config = dict(
    n_experts=80,
    d_shared_expert=512,
    balance_loss=0.000206,
    balance_bias=True,
    init_std_router=0.0111,
    vocab_size=32768,
    norm='rmsnorm',
    tie_embeddings=False,
    lr=0.00954,
    beta1=0.95,
    seq_len=1024,
    train_tokens=425400000,
    steps=6119,
)
Below are experts of layer 6 (counted from 0) of a mixture-of-experts language model. Rows are named router (the router's row for the expert) and show model dimensions 128-191. Each number is 500 + 25 x the weight over its row's rms, rounded and kept within 0 to 999. Numbers have three digits each.
After each expert's rows: "mostly gets" lists some tokens that are sent to it at least half of the time. This comes from a sample of Wikipedia text that the model never trained on.

# expert 8
router:546547515461494456484491485466484531462478564487498559485493538517454529508518474538471524504497497519490529516508477494492504534535506523501520530516516477518485496484469527483477453510493506
mostly gets: "',", " while", " &", " alongside", " and", "with"

# expert 62
router:488494497497539494479480518469481532466470531485498523490452529535455533510527507532440508501502532462508499459543506507499510506501506516503509540491519487478501518490484502466450495520462501
mostly gets: " John", " David", " James", " Michael", " William", " Frank"

# expert 68
router:497505509516552492458469517490490517502462523504524494506441485468533487535513500496463530486505502509499515490497522499468525555483522484505508484450520482502468484509462497398539516496496540
mostly gets: " election", " district", " politician", " elected", " Democratic", " Votes"

# expert 43
router:499525532490500495481479486460487536446479539516514487493487524545454539517518518554486474467532501469461503467497549509465505499505564495513486574498520486486494510500492486510460466528496514
mostly gets: "=", " William", " David", " Sir", " John", "    "

# expert 77
router:522514500497489454485475517436490543488497486513509503486460484493468509497504495520478507491479505489497525468504522491519536504499541488499543497516524487511495500514475504484452504533525549
mostly gets: " P", " Pl", " Los", " st", " Cl", " Kn"

# expert 3
router:545530518454533497489451503474432503479457510464480520520483499520470541500493492522463477513500527495495512513522490473510510522521484470501521541455503447481494485521505487457484492536502510
mostly gets: " |\n", "\n", ")\n", ".\n", " States", "\"\n"

# expert 10
router:544476522488535482504496485492486541468499554525524510515464516515508489554524522494444494481510485493502514498518480491511533540555534503505482546521521472510492519486467492499455493530475508
mostly gets: "|", " |", "\"\n", " Succeeded", " |\n", " —;"

# expert 52
router:522494519491533485452485462489497496513484518468501509461522524470495487481509518514480508483510503476481534455545490456496528569548527477512512539541475510511478482521493499505459507479460510
mostly gets: " Ma", "p", "-p", "ep", " Sam", " Su"

# expert 30
router:522493512481500477448470471497479488489493465516539518549479482506520539516518477515484489475459519485485537481480479473484530485524537497526510547508558519513491497531506508498474449493488500
mostly gets: "il", "ic", "m", "ig", "av", "ag"

# expert 55
router:489500497508510504470487444466437526497455554511518505534468552519517515505525507487451501501513492475504495487506507505511496506544524497483509528536502476499491530499482504503472472511472544
mostly gets: " that", " JPL", " —;", " ·", ";", " That"

# expert 17
router:512521490505505498506481493505482540487472532494532519480488498496480520494539505511498500514491484495484528497510515507494506515493516518522512517465519485518471500537505475466514482497492503
mostly gets: " career", "Personal", "Career", "Scientific", " Phylum", " Born"

# expert 16
router:509547497469498491515485510469455525481457562487534552506522535526497518505500484526459522490483485519468520488455481452497498543542481509462532491505491489517466467490495497453483484474483502
mostly gets: "),", "',", " scored", " has", " Animalia", "/sq"

# expert 56
router:511501514499530498485478507508479517482504481521503486437483513514500507483497480524436500493522523486476494499520520504527521486491487476509516523494517534547471508509484496495437458543479486
mostly gets: " research", "See", " studies", " studied", " History", " mathematics"

# expert 51
router:523489509481477489476499446469488506526506567546543488491477513521472529512537490518482514514494493495491491513516514502483482523510497488494504504497547494508467503521468489484496466516485457
mostly gets: " JPL", " MPC", " Apps", " Votes", " ·", " Candidate"

# expert 60
router:554510522459534452494455496465477545478463543482537515479491532504489507467514520510445477469479488521466501494509526491527475534521492457475511506512532473491526488504493499444507478500509512
mostly gets: ")", " Released", "°W", " —", "})", ".)"

# expert 64
router:520527557478484494480482464448493499527515539512524517519475530510505495510511483523489522480480502498469481499490521492519532541519503506502557497491538517536468496532487457478491481497461491
mostly gets: "See", " Votes", " MPC", " %", " Apps", " Candidate"

# expert 25
router:534529528489515513496499503483476507487469490524564522514474496464524521510492506514477484505514494518487525494474545515478468549519479487524516487482539493499480501525487499490467504521491523
mostly gets: "″W", " League", "″N", " NHL", "″E", " league"

# expert 34
router:544466510494521533480477493487443511502492522510541528471424513501490502508536516505485471507557492448495491476482505480456488475546521493498508531508521469520496468536507492503504460492487532
mostly gets: " (", " −", "″N", "°N", "″W", "″E"

# expert 69
router:508499495511546480492514503476491533509470514498494558486439540503497551488516495498457506491483510458501487516514502497491490538530537460473511536499512481490522515546462505497473443542485514
mostly gets: " all", " other", " each", " any", " against", " because"

# expert 41
router:479494466512537485453466487459484559505457520477553535550480497475518492514523486455493496516522490481529517486497518526512492503546525497511492506484501457450479474506470491461504457537473504
mostly gets: " during", " before", " later", " until", " After", " next"

# expert 44
router:535517531476499491459449499469491505463498514503540488494478502533503496490492490532477511528496514476513529493490521450487531498556490470524512493507532530490477494511511483467494503526523527
mostly gets: "==", " =\n\n", "See", "Personal", " politician", " music"

# expert 0
router:479524488483493432470466478463479502497484492500494510490499494527487498498512508527469477484494502504488489455540486475493487555523524495531522574500520476503442519531478508482474518499481503
mostly gets: " the", " The", "The", " Los", "the", "he"

# expert 23
router:500511506484497472492466506534487526497453516484489489479495547501495511516476500514455472494495508472470507506504508485468497504495545515479535494500477516505509474533479500497501447539506514
mostly gets: " located", " near", " building", " front", " house", " stone"

# expert 57
router:525523499499531486500451515521454539439477566510489520496470519543476531475485479499435482520538527497512527499496508525492507516538475508506520519505526492497484484529486498424499492517507493
mostly gets: "idae", " JPL", " Jr", "″E", "-STARRS", " Monastery"

# expert 2
router:513493496486541487464455513460463508475486520501501488534491521517507548491521492521455490478499494499502523460512520502512506539519532497497532506487513491513497508503440497464503470485463510
mostly gets: " Bil", "NL", ".I", "folio", " flash", " Mer"

# expert 4
router:536518508493513475430492469492490522464496535507508498511479478534508522500512498482461504490501517501480499497467515523490487522547496464514509522493532516489480507459465509486484499471500516
mostly gets: ".\n\n", "==", "===", " |\n\n", "==\n\n", ").\n\n"

# expert 74
router:509520534495483515461460501481486538487516552501530532509497516515503537475520498518527497531501498491502472525517484464500512525489521532531484521523524457521483461471504538501496464509510520
mostly gets: " and", " or", " but", " &", " However", " while"

# expert 36
router:468510507503513507508476498510476529479493512488560560494474522517497537485495485537484522489486500469465478507484488449513514526499488496472467511519492443484484527522506480507495467537494456
mostly gets: " their", " its", " his", " this", " new", " This"

# expert 75
router:516560479478510472499474484477465535477491553497490488447479517525454527493503502531492489473485474495473500479520501499473521487546537499497509493488538485508465531497483471453451454534513477
mostly gets: "Scientific", " M", "-", " FRA", " Preceded", " ITA"

# expert 13
router:472575497458478493509480516498470476494493489500520479491478516480474482492521539506484544459483476495512505519498503460472512502522505519522520519458521496515443485523509480445532501511462480
mostly gets: " Preceded", "See", " Label", " •", " Coordinates", " Species"

# expert 28
router:496515506446483502502485474485471525481464523532486488514500528519479516498510461537506522481489507482509513507498476471477485561510531525477506551480535462507420543527485492465505477533447471
mostly gets: " for", " used", " using", " via", " provide", " use"

# expert 73
router:482511489476525488515451512489451534477491501505490531508481513511472491490506547505491483471496537462502499519519517505507524533501477493500506499491496515530469500509494493506487492507453473
mostly gets: " However", " said", " because", ".\"\n\n", " though", " wrote"

# expert 66
router:508495495489507469496460481509472561480493480499465478492468500513490528531509479543490498469465508527468509474507524488488520496474528506496508541513534491506477502532456539493444501495504526
mostly gets: " name", " version", " album", " song", " known", " called"

# expert 20
router:505496479486498498488467451494442502473496513507502508450501514512509528511542499537471530500481536443474474506527491519486521550502508531505519539464520454510492497545534499474515460520494517
mostly gets: " help", " support", " could", " will", " money", " land"

# expert 7
router:492489486515502447503483472481495503473476503499493467506489510509509521509510460501516504466477527452484506466491497465480501503512517480516509554510534521534467469507458485477500477501490513
mostly gets: " July", " June", " August", " January", " November", " September"

# expert 45
router:495523481469553492483477497506502536481444488513501541515499503536492493498507529518492479515510545512537538508533539492488495489489511517521505499504520496487448448528492516435506514514490462
mostly gets: " has", " have", " been", " would", " became", " not"

# expert 47
router:528539511450497453512464489485512509498494543552477540512462506497493521500492486547443501503506486493526558493479526478469490532520524532505535536481548469522480501496477510499462463539498486
mostly gets: ":", " including", "):", ":\n", " :", "="

# expert 21
router:497518505514523512474505516489460537495455510519488520459465511549467515518524491507483512483498495478505488506486515500503514554468529499489505502511520502479495510518514512465474482500463456
mostly gets: " moved", " returned", "ized", "ating", " lost", "ated"

# expert 54
router:520511544512507471470469508460455563482485495503543506521506514497481539485518487520418479524496531511502485487466539469479503548526527490506547555517520479496470481501460511495490460506485485
mostly gets: " Street", " Records", "field", " Island", "ville", " Center"

# expert 78
router:557500518497524462476483439460466495487478528532495501487484524486462495485531540539491463493470519456471522483521537436471531490520474512502523537486530517511483508541424520458484490528466483
mostly gets: "P", " O", "O", "G", "S", "M"

# expert 6
router:528516511455541502437495496459489514483484483516526522484460511491494483485538500529511484484514492509475524491461501484493511517517538515517522507474499474517483509509458505478493496475483512
mostly gets: " appointed", " joined", " won", " Director", " member", " director"

# expert 63
router:506520506533521468505460502511478547460431516495525525541492538524461536498523485519445496481502497495487494498469516495513496548499517494478542515497522485493486471536487512491508467504498492
mostly gets: " Jr", " Center", " Yale", " Records", " Smith", "ville"

# expert 76
router:496510497519518463481488476495472520498460515494511531477458520521453534499535502527447470506494494492490493470542516470482509510516550497520538540515529460506507492474424519479453494517514485
mostly gets: " Mer", " Mike", " Ash", " Is", " Sam", " Chris"

# expert 22
router:499499493491518465484454480499476513509455500529505513505469501548479492497489476565487513513502495464467542490517526490505511494478482493521512524533572522491521484511485486462502482473474483
mostly gets: " was", " is", " were", " are", " been", " be"

# expert 50
router:502503511505520484478454491513512509511477540480503499483465485555491567497534510523475525498478540480480530443511547493507528536537503497503510531509498484496508460493484498463459487511475482
mostly gets: "ai", "ang", "aj", "ya", "ah", "h"

# expert 27
router:518505510479534449474465485451466495489479558510507499495482510488462521477540489503466475488513488469496505488506532517502478526488501528519512528497495506503514515510464506460502443489471498
mostly gets: " Bil", " Authority", "She", " Mer", " Cunningham", ".I"

# expert 46
router:527555500499510489500466492500451529488480520480516503495464516485486474529481478515476503466467478526509485467509479507458493528534545484522497502517509490511494475490488518469471490504491531
mostly gets: "|", " —\n", " See", " FW", " ENG", "   "

# expert 70
router:521531530505547457514476494481484537453499522512517477504444518534485502481489516510467538500507536500464524490491463513476506503502478531516539548513564505492475516541502501484494453510507509
mostly gets: " album", " game", " music", " song", " book", " film"

# expert 19
router:525513543514502490460469477497479558489450503504485484525480507536498516486528490500498505518517536492506500465484517510507483523510502487504529504481537492477479504538449466451511536516503487
mostly gets: " In", "In", " during", " in", " until", " within"

# expert 11
router:502488499454541479491475438488520520521481519524529468508480494534514538470528493537491543531492516516482529508470540501511510531506515504499524509468517451499452499535471478485496470502493521
mostly gets: " than", " through", " among", " along", " late", " over"

# expert 59
router:516540494472522459512505472487476504489489500521522550480506553529462533502528520509488525511464504476530511485495507528491464481537473500499533537496511487473491476493491500454502495523493506
mostly gets: " who", " has", " would", " they", " have", " can"

# expert 67
router:495505530487487486492476490485451493475500530502508518467510556530506538498501513525426526473488529476486531487492520521538518495510475485491487535483509458489472518513487521494489469461458460
mostly gets: "\n\n", ".\n\n", "==\n", " made", ")\n\n", " ==\n"

# expert 31
router:487513496468505461454474468460480506519470532535489536486487503507443523490546548536454494491494498484510511474484518479496488517492549487502498498500527488516499457503482481421492491481471472
mostly gets: " Pld", " scored", " ", "1", "2", " finished"

# expert 61
router:492515501501515491483484487473465526499463523484517551503506544514473543472522556515506513489511502428474500529501528483500512530529510490499508556479498447514482524495453475491491478522497506
mostly gets: " This", " However", " They", " they", " he", " where"

# expert 49
router:500524532483506460515510471501473508484472510516506534483476584500448546520494499506441474526490551515489496505483513492469490542488523475502554518500514516532513466523466503488504449501455518
mostly gets: " km", "″W", " south", " mi", " north", " sq"

# expert 14
router:532511510502502484463456485478472500482514476504525485509471515500493554503522489483474492468516513488475502512513560485516508513511528519573515503494523499526464509516455520470484490539484470
mostly gets: " World", " National", " School", " Council", " International", " University"

# expert 48
router:519505506485530451457480484477467531485532492516511485465474527491502490509504499509452524460525517471504508476480497462498533475524484498524532558508527469509481497532498498468466456537498505
mostly gets: "ation", " program", " power", " development", " version", " role"

# expert 39
router:506502490483546475463433492526502492522499519463509520524504499502529533512528497502503482523508479472492514511502500477475505538507508477498524519516520467490431489510466498470517493522511440
mostly gets: "c", "ec", "oc", "ac", "-c", "uc"

# expert 5
router:499557553484495526460456493477465504486470496526506484519484463525487498486509526510478518505459509504490521500487510480543497494532519521528508509485533526516423500536522479470508498502477483
mostly gets: " Website", "|---|---|\n", "Scientific", " Apps", ".com", "|---|---|---|\n"